{
  "d_expert": 48,
  "hidden_act": "squared_relu",
  "moe_layers": [2, 3, 4, 5, 6, 7],
  "routed_scale": 2.5,
  "groups_per_token": 1,
  "init_std_router": 0.0354,
  "learning_rate": 0.00693,
  "beta1": 0.95,
  "max_grad_norm": 1.0,
  "max_seq_len": 256,
  "train_tokens": 354800000,
  "max_steps": 5414
}
Below are experts of layer 2 (counted from 0) of a mixture-of-experts language model. Rows are named up (a neuron's input weights, with its number) and show model dimensions 0-191. Each number is 128 + 32 x the weight over its row's rms, rounded and kept within 0 to 255. Numbers have three digits each.
Before each expert's rows: a language model's description of what the expert responds to. This comes from a sample of Wikipedia text that the model never trained on.

# expert 6
It responds to: Adjectives and participles after forms of "be", often followed by to/as/by, e.g. known, public, national, referred; also him, himself, them.
up0:156181098139103130111102103115077132112138114111150162171088134180162153127138060093132104096145188113100194152053108137110125145094140083096194155078125107184132224114118136159127124162130140102133125162182072167119107107123134125143088109153142079162129165093143096173106151091120145138115152184131109125130177120138076108098137074137145118150146138128100086094142109149176103102087121148174119099044101143125157155121058148150126064144147066086097080163137081109113152138133154126136103142069186160163121081152096159103167144137184138108123056148119109091169109157104117193
up1:135103123124123123166127084119138093153121166107104105131071138148088160097152162128111184136135183165139118133131100133121189137128098172119146183131134092099120137160120121148113137084136185071072173147149166162132152093197125100092131179113160085059087135122151131150154094134152156121168150137037092149152084166196170099126154063138080126161116192073171102128207089198167114195155113175103129133122157150058133170123152143133133145139144099117109109119161160106134093133129119061105129133123157150108133128084161072196052142132112138122134151187177117116138107141149101107
up2:141088125154148164128132167139106142132154124115110188101142156116154118138131124099153162122200151098117137145179149146167116106131138104128166191073090113157093084190102116095154108140084137163137120075119080121034116145093144146066150135155136145133157110140122078147187135083132099128109083137054111178135094174097102123161209100134070183133122053174111115146129154107076148066136142136107129099108114075093157185159114117140133162127149142152120087116147172064123122117161110104086128130118134132138144082076147034106125185175120134114078079097089105092088137078094103151
up3:162077171173099090122143146145098200200138165097096104081137152127156145143094160134103132077109146150082175122084123170142117125094162171080132022158112068147102133108153114136098185114142204120097128108082083096124160142143165165125083138116109108117161042110111071139113120066112136130093090117136117077119114131128088102120122131117097127128111141129134122083144121116065067106115095175160156110153125112111105088106136118123132161139133151111212182150135092156145154162107092209102112085136099143066109121071198111120088147120114119144123080136100091123148122113087134187
up4:138127127091101120176137120135116104115150116087129112164098183120150123111110100114146177130144081126054095138140108081145170118102179184166070176114115216130103154194116120138085154110032130142164152151135074118071170080110104128130143138121100165162196146140060110155144132111154120123110133183106155151118056111122120128151106111079080179170135123113115071158170113091089098079120156126091139104079132143086121153142113133094117130188141132176086117155119115087135117129095174131215115169072100148180146089143146088109066104131163122112135162112151170064124107108136099162
up5:150149157152111163143191151076061151115108202146139074133136126163139115163146149181134128126116087066197163065204120136093175129168092213161088113167125057114139176107083088124146159140088088107104126107092159130172148132163157166084077127159186073113126115159107147102155139146139129085082128162089105146141097096148139158110125107099168180130125142150114167115139121134144074115102161111122178112124126132085100114200196070128081126114073145134140149183175102115113112105121138127132121149128060148144120127124160073138110091114139107123097178132081162107172146149107095101
up6:111112120127072148111148152073096101094157129141071146105168121172113173103143171127127135168121192127045169112100097098183065114148138114151093093104148150152099141156135169159118093105109108190123154134105112138200141124092116193126146109109101131162078102130124165152161172111142118093141161222095125142141153085104165144166121153100089090192147115113219081105098091146177104156148142113119138134096125070072102076140100075165122136127117045114205141096147124133107097137166121098127128143116066092138196116130135111108185114118112089123107064127107141136140082133106135131
up7:127114127156088205113096092145083126086145175142110076116147123137109147137221118156111126122067139099127135180130160135129136138090084116124110086066125146148100134074175106109171125137147078170166110138081122104125034111139105099078157156153159101141077176175158096083094126142146147120233123147191167122067174110118142092191126090156200075109133093141095173136091136155081173133126155136092134156120160108164075152141137107157160151150118136105125154099135179108099160137163109136070135130076111178143133133145184119143139158159148121174090105146108132163108151121165114166
up8:153073142158110123161160179137139120159143177137134115183126167092092166179115113134083117116121142056175098105168151181160168169161125138147104057136132089124114127102125121164093150102138137132218113161107104120148163131121109147153167146083138076136131075162178154109094101091172132107201066046087131117071089075135117109130218151134123138125126197162155180170129140090081105157106120141153159114153097155108070161131110173085090148115149129140123114076087085105129117082148187114099066121075084153101112143108132113125137139132169117170156138093109112132095139148119175155
up9:170135142153113120117137135109077112117176148127161185107103156168165147124142106115111111123157128143109125126119110163157134217103090123162076157155140100145116103153120181100111153148152131136151124103133117118098131190070175138062092127144111090126186159071096196128192127091089140126109113193152059155098092145180090103191123154154079097181178116149175111121099123137111108114213105117150128125099156132114156119123185173163114163097116122144144079132203110134153086126110095229124085133080101166103120160139133094124080123103130166136160085130106095132099142139171081199
up10:124100100130102112140126119126138144120163149144153121103037104140137102067130116150108146069116155121115110107095115169193146094150154194080132144080135130101157156106157107154050115144096166176144089104151169096130157129121106119144154127151169144127130060143127136152093202139104211129156120110097176151160098036142134110154154109089143163116127168142149177082077125165158142083155101111134165165072130135112152126140097127143034103138105135125090182119166093128116116032150140106118126080156150143176118159116175120128044116107158103175061098150117131161107175126121119088
up11:099094138130124092111143141112122112158149187106170091148082157112197172074154163124167139141139134150124118121140127185133144064157123143140107067112057126125140123096157083110149136152106138157150106171153140159157143137115100202060118120104090083159073107111121130081155177134132156138180185096090093118129087090140141082143102158127140181112120132137128130172040105171146161110130203105065092151060170117145135119088147096192076133123129096150114170140093079158166129144087130150080068124125151097128160144119118088085103115121167114091125068129171110117118158166212147167
up12:134120135140117059124129178175130106092129173079155101115076140108112148119172099188151124118179183124162137129124134150159125112117092151161028150152143137196153181134127130156090090145162101156133163131108152118122064022140164156097137097095139179142170109101128135160026158148144054069132123132169118107107160116152114134133091156125115170150150136121161175159092191130182123142105174124126164110138172143077113069085133098088146094170097108135131070117152104111192133188162138111108168082126131154105133148099161101138129148111136153069160139121128072132114103119133143168
up13:114114138090127092091126107112063115123058155148066145176148112130125156143100106152140189176190155102130174174154090112153125165160129141139233165117122099072151138107158089111112162124131119169117117192130123094159095131150176079145107080049084121112161107107135099168151140069157110087107080115095172191146115166141133151124079088132144121162127174156186091114147124134111127153102093137127143133158171174105122103131165119144132102174136125138104181112152158090068073118093099113142134170094166109184118155180160115169130110081153023149137119120134164090169097132133127121
up14:134075145112137100103137128145106156123134142162172177114141105088139143095130132129116128089147143116139119150136089133146097165163092079147112138125112106163082145113095161108191100086164232140101097085124133148190118150124168193126117120074084082091131081180149102111112128138122139103151164154138167139113069119173095108149165124121128110160088100149211204131115122098155099073161173130139082148114216164142148137142205118133115120129071159192136158167166147096163144077102146083153086100184106169139155108167111142119094181069105167127141046105145120118129133090157152123
up15:168092136152034159029097137154063143145154102146111193124141153140128072140134134138130148132130120124093095157088102179075140139147122158156150187092123163165107124099117093125058093121137119177084124155111118093113181074169144183085143141124163103100126103119164115101109092112141126066137131081126154195163081172091143155075120062139120151147138138180141084126111195118106171132110161119112121124107159075138190148097121075143091125062131120110152164185105129117119078174127123115068077137120170092097111203118140116062162127109127180104140131131115152146126132154126134120
up16:082129081174088138137146118115127155121146167099068130154114136149161121151155123145146090139128132128131071129127141228137097183077125131153195125101091153122114114089110152197120081161113115085145155154127097152136073146133123072122126117199104140137164101134149073127104142093160083053099167126114074103124150108205099128149120157132114146107144147145108102171186119202176065121140185156159079220106123177094142133184089145095099119102129208108158103147124117120107129158106138121084141111146184133120118102128076162107144079166117131119157101087096151145165154111141086184
up17:145087125135098114130134155163130087072085162135085111123139196096178099149113135151126171114140096130147171149081128114117080100117101130178146128122121093113080130097123101145146072110101105148150145116128170138164096126119204098122147175141069133181145067122114161163048113160144119094079112131093109128101123096118130125145125134138177115067135186143171180053104093140179114121103126145161116099117136106110116104112146134178153166086096088210151145060126093099145054177128103140080172085089156159156148177166141114135132106068069146134169150111110068196094103102082128097
up18:167065100172113122100138112115110168071112171163124106145146137089089151152118082128153149153078160063099121156136082132145063094121159084094132123089130132084118150097172169168083123120157140122103141133102128135119116093169154140072113120128116187074128110130091145127071088161145147152160106151144126165135123143122102135089116139125191084093144061112204144107155109088131101167155139082176139100136105087155143142117122121083048126155122091106150117148145074097196131096092122138040117132080071144095116174113134167113152096149074105189197137133166151194122152177134161181
up19:193169171167119081109133159037094147125130172145093139031129102154191225148126157113134091129134104151142086130165135094190160127129124116129130086147168124143127118066136146132160107116136110139153121166147090141195096101151127149163122097131125148113149091135129053098136170102077147147136068087135144123143146135145129131137106051127086107136137106110099154037170126135175108145126080142058151116098121110175123113161120115119131128138107160132086101121116125199160092081081093133146070143159182106135152077206162106176100150093109108088133135119158122144095122097099165151
up20:196089144128109165093118107166145111092094108141121107166145124085145113095152074102175098153108094053103098142171162098183140183115123135176084134118144120137137087110143171116127116136081148131122068184097128175160093141155154164095056115062115112101157124143152064124127154159138089114093138155133153121125130094165188109138132148094126121130176128156141143160156071161172137125134065130037112118138146139131087166166189196118083082154139103151126124163173199099147129098117118129172147141135092122080107183077139103178181188137148145127089084145163088151130170129115139189
up21:167094139102127075132133170135167144093154135108080111131128084106076135138110085144133145136073195120110116117134127148133114145139088166121160138100120057095122129085080128184136158119121152143169132141117127107126105133138155142121140126044132104113137130084135100106148125080101156068117105111061087129156072086100068143146201135110140137076135111171138157187132113167072087145114160123107077072126105097166131112130106114147084116154093094150094149085126100128080109148086152090182103090137078136120093138048101112140142062175173050117135044177196117179095111116112171140
up22:126083128177097129098125108115118211129148165107145092166066125132145131146072140149164157064127108164150136158121158099113190128137118125080144069124203148177095110139135164123135064101115099118199140084167079150151140131137143135128135090080079134172111130146182086187049153041126126131150110126147125124090133118135109098166131135136162100154150115116082077147101139128145070157119174097184115137098143132122102177176151135110104141162148103126181167136075119115122154107115129152104142142096178123153156142056136129148186082147131125039168125167150062150157065139144111171
up23:127122140125129121193141102111140112076129121149125069136145136175103136143106193120159124202147104118127163122158057119152176151129086156144145132139107125118131059213132065098168128095113074141108126064142179127125120174094097110101115130160159103159121104150181114103104214121132152088068099156110128148112099169197075141117092125130124104115160098122067135115179132189174195139131135128125156156108138163128166152093131107115115139104082137175030169104164133135087056123111113139150171081095163165133106151066178080111122144150116143145114190106081123140136118126099101112
up24:148086081154139152107147167113119107162116132094122189171156126132105108104140162067102125160131124115106131137095106132175129126147039117125151137145112129144165111074159120137075132142135102097130126145127133196197158141073098146091097133109116160162143125126097071143060136145127099166137098125082135102128099113110058137111113163119086128110147126149088166071133093123055114114124101150073087053195148113042130156154201167112149110135140111098085142156169163166154130162076161156117215172201172153118119168165107106123130080123175120124163126108137059150113096148092100136
up25:097111108145109157170111137100103118122135138122144129107103141221126123120135061147158129174162099094130138132131124112104153099113167168104088127138112169161142134132099096099110138127108115132172134141103175161245072136143155103169178133109175160114123067082123054101082096128113122119117176131102168130149047105192111126112158124112103079116146105107101097144142163151144208114093142133102134069185122122139096094160128124127122140115234104101183138077145124130102127137104157125135121139087206135100142126160114087041107108144112127154081127125060135129141113159144102038
up26:164127090128127087114140105159110133054139089115118130181087198094135138072151167183192146085138135187134127119173182120095144199144070146181133084184126115109086183155136182093118138109106131148108087075131158130163132129113110134126113172145131115112063196097171168122121168137092148131122129131088122153159105136120130100151136113148126141114049098080129096166156154143155102143094196172180182115120158108121060145118153105153134145154108093119119136091185083128071141111175136147164109131158098208156123148120117169162083131150150092157162146152126166062167116116151070136
up27:121103177159141139131133136127117119111170157131116088112026084118102098133160162147129116133135065130122098126162084214089127172132141164153125100069098174136183150116105054164120180093055131150144113161120088146083094144112142098119140099131118119103184072119164149090162119142152102118139100158086157151144081056136118140123111175146156134129104131130127069183220127133114125096110103118092095088154129171105190112125133116189152109148127080086181191134162163068108144240135152096098109148125125168134117095138169136117139108102147051109128114123098116133120124113140142126
up28:121146128076137145202114124113137138105153161126100105156142128096132140145131142118112119124120142075102150150025140143092184152106137138140155146110183090112141111126132091169119186110168101200146037122141103062132098157131105084146152132121121094093094086115181096112157150110127146143148174131057163110112101106125066145129187042091168131152182091118189084080122122114129100149107169120119127126161099225140113151105074136196106111093109115118102188132112149117071114145082129117113095114157184111100179067079166142117113114105187151107117136147128106171114130169100123137
up29:150127168094096118120164196167115190119152180116107105124116148139136150074113166116087087156098135144126134146113152194105120159105157093134111059175189061103078077091123109166094091205140099147128115087159103083107111117159106121154116159073169160086123135130119109119131127088128115125127125091098111163109093115087139187090127102139119139119123111105102133095112100125141159155094142132137089062147062134181101207101105084134138131128149163141113076150073100145133083106060178095138118120171172090162126100110141111110148121115237078136086177137177128166138119178121173153
up30:170107174140117149196111128152099135125170141097103117110143111111122137152140168102077086138126116111165108156183155100075164128116106094077112128141118104038095102081068152087087137176119108165126133100097122150078019092120102122148124163120081193119145117088165109098165085089118171072134147098078167090134077149171135180161076122127155153132135106150091095105153093152122126097058110180092142138104139142089126117097149136150110107177113168095118203174185137126166108096134110116098105151140178197168122135138149120105083198117159148101128175121149126077122131132090123145
up31:159118125104101175162111133123101128162125119120074132104114068129096173138149153107121096117113191093060032145106114120091106137092169134120088049089164067131169117174077131137108048110091126125111116156131126046144123109133100117171116111168104170132135207167187163090212086128145180133106134140165147195139188136123120125158180065135155150142120128141098130121152145156088135092126069137193132121101198116078152138135111147153166143130146069165131143136112094120126125144132095173091162161144152137176148101154077075102100102144142094091099162106142123131124130103101136140
up32:092159176125094128126121105119118108122148138085095181095069110222143163133088112111106190192117172125140110119090112158172119091117128139122153127122080110145179137109117143143143107173087133107074095214122118090166163130159147172138103153141143145106098058159202138090097126081069092146187120099086144107155108124094083105159148123079145106080155082160091051114138128127117117121118140124121130104115102132130090180089151110153096145120112111148097111145194131144107107143045139157168215125140117132130107101121119133150151107193216123081117093111102157182099105103106100161
up33:118143141163065104149142105106101155134121111098099110098105153173092138185164132097145156127134160151127103134121152145123135167123140188138101158028098162126099121130116133115081126094114110110211112112151175157120075170105139101120184178111126112164155121097179142174099138097162121156148183148099176127107129130174152140112159142131104093117166128190088133150133070176152157183117141104120125126139109103096107149057074116101146111103081137143121125065081140068149106112083106121105078093094110107098139155081109118047119076143092057162065152054141179098089107155185101103
up34:133130102113141105135089166170163127202141135120144150106122155148140165102096137131111183165102161129159114140181079126162098082068150083128116132118102127132161115103214189091058108133116151093117069156141140145142129114113204159099152128151106142126123096161105144124115112119086137117139108124137112171152047142140149081147128156096139078185157079111132141091194138172147163112182078106158146135091054116102124144146138164148103132143152093107074153121164120117088144138138109132198143148103089122138122199166108129151080144132142095132172069104044087157165133061126051182
up35:143137085104099119159138151112064091179108140129128161175110155096158129154133122142150154145211125137138136133116112127124146134131156144132135134111158115073135166067147136182127058099099138122164088131122112092157087049180126089185146183132165134101121125100126075101134089103190087143096069052149134072112126102084123121110134166126150144097159130132207163088144137118108101138096141093105134140096074138112156070238108135089130109097098101112104112051126116154116090116063142133105144114178138144102145107180157051148109105066102141134132137113121131156079105161058150112
up36:202072136219110103096121114101171150144106170112139143110114168104099147134112150147132161118164088147150097158172106153085071119145088129141132170090184146099070135110090161159155086113111135070124123070183137095135108118105148146124099134087105141141176105124117087090114115145169133101152095169099175142126061130096139134100078144145121063167168083137123163140152153148141208180179136093176108064155166126158130137179087111064141127152088099094160104104144096113123123125138224088075138117116089064136148122135155152084149160125158142160140176130191125144090153135127114089
up37:177147136087091137141068104134116092095170091126145110126103136158175136103132081151143105119123070106127135158129085126176104111102060087198127152157084190130123116137138091072152202095111109157167146137152155116179192105133078161108121132042125117112102159066170135101148151119153223186122146124087149111094107135127122125110129131120115092103107094084073139126159050048174172120152121107108060131104100096126116075131125109148154149154099183100122170114113119113091142143103098102147151166098157118163162122146134159098140160084129079164130061091147098149128145069153161113
up38:160146115109140173101126105097169091091172135128088154089075068102151199132109137222238129126126109142091108150149106134152149134161155109106084122147082101073113161130113141132190189196118147099143202145118150115124108093170070162095123146145098224159143119134132166121118116086111125083066095100148098128159072165119157118057149120163140067086117102162119115131131128121156156139113114150100118092097146105128164090117196128175107119153126100117134095130147075119112155136168220124120133133157184142096169155102125101082121090154111104131158141117158116159122114128098147104
up39:119125094185119090108148126214122126141161184126143071110108185121115084192117101159092117131103136135090146129131125153128098108114115145153116150107164146090130194105164143142089130117090121080161170163137145130154154062129097209102154090136090160123150114135147104152073111125135096040105109086083099088123127121169088175116085159135160072131128095158150122084164181127164136157109119146160096105163072178090169185172133134090164127143121124096097046152098122114142083093105123167087087120172155172141171148123173127137087180130131174128190158173183161134121110160167136158
up40:137086086116141125131163157175087140095119182139053136150126137153090151101119175100141155084177149157132094093186098110127130131111103158116110160137153078118091169122081124063152118081102156131175159121146114126144078173155128129132226107179123108126121096200112103116134126150076179186134095105171125113120185118143140128067124108103086125151137170135118164100119172107146116092186124118121147134114192182146068121107138182140217117125113067079092117147133149078085147145066110112107136108138133165160078122117083114134141142067111182125175215136130125080150121122110107129
up41:169152099163126108096120172077117092126114145101154067136119132107076089103115162109157154119138109176151125072131089167133101180118154074126085116115158127076171174176124192150156127116056083098103153080121164103084141133124173149128087096071130122135090129198119127146161191148116198135125103144114141135116161106165128158178190134123151166103109109106119107146142120132116103128137153183178086123166163098083128134147122073173149126177124138130081122114095125065141097103161157141065076134092063156151151093133165068090092172154132117105140181120169168105078114128120124219
up42:129113170113134143120137089120114060123132123106113125081063102161173117121121135137167146155096139099150130136116109133160144138150127130103105097118111131110176113081159080120162118106115152142140075117122117095118134067104144119157137203085227128120159120115155076130119097151147091129225123080164106115134096105139114108160174224119087167101145104163167145168157133157117155189121040142158066110167056135094169125126129195128174134069174154141141089103105132085170147080084161105067130106067121170131097067128168100134117121071153111146097162130107158125095111114122118146
up43:126102128124099146119127128129074131133120177101076110106096139084183176188134202149140148103136108128124107112121129158120137183126131097144124158142091137161101120135107160081118085139087133144165154111118108150134101157193161149093131101095102144118149108169140126158076155139139176230159153081157177190140132135144165138164169096078124166150132126141108152086161175085142162117161090140208122113093137093118128100162183151174157116131117110187190095117156152069105120155119059077148041158089117121159137151124130061143148174106137131144148079160101160164117091100125156219
up44:139084102170091152080134106121160083100099169117170148128105090168119140137100119125184168108146153060119147137111101116142174103075148155099070162112051214156106194111149110101125182165103151044079194134186103149102153120134151121117130123123194137112150111104163159149107123097162127139104113135135119136094165210168082095136082164120101066070155134152144165143155128108092156174060082128108055144083124102107152170085156098127170141068123127073107156149143113118144160117075150108164120091120174158126110142099152161139126090166131074134118147113134141124104105133104102126
up45:163077125183068143095105094101125147087156156130083171097121143135103067123121135157178121127121132105079079171117142171093112086136127170091106123098143130143197159152135150100098178110145193134132119125137113102171146162112134112152135106093107176084176070114095116184210090090112197188084072035114120132186098121163093094090135149102160052109090128099144120133134128129152108128127172142115145121092205155099133128117186142152129170074171163098133135120193133130121088114139129078162111114120066105124109159112164109109100121141060088096150129127153134178109112130139145100
up46:176122078165080106118127125115137131141216190170137137095112135127106134094121109075141156110157153117167115109195093149145147169115147143151138120125126109167128105122117153148185166134133119165142090147146102093146150126175094120120158110136144086096130131119110116091228122159102062112090114099094093143126186244140128170150115106166079073180164126149156079159197112087121092120142135134121097133110153141104115121159120137147126184158182080059075139074096078129101130150118162054140135126136109112065176099138147056184120103145131148117094110119162134103167108116106135178
up47:109073123087098105085138109094059116112113160123136114090131147119164124148130162138119168110169149110013112149097115124156186194076110147130146097122102057149093121166127117136083092097124168122128150135071131143099173137181111099078137159139140139138132076113124129139158129152186055090086115063173100172182115106192115129114161095185137179162160165106203124136129086108185070086124193152106169092114141092133135097185084155111190148117078099124119141136129132095166090157124163125137126128126101139122102138138122104079126122118095123146193127089107130097088104120128102177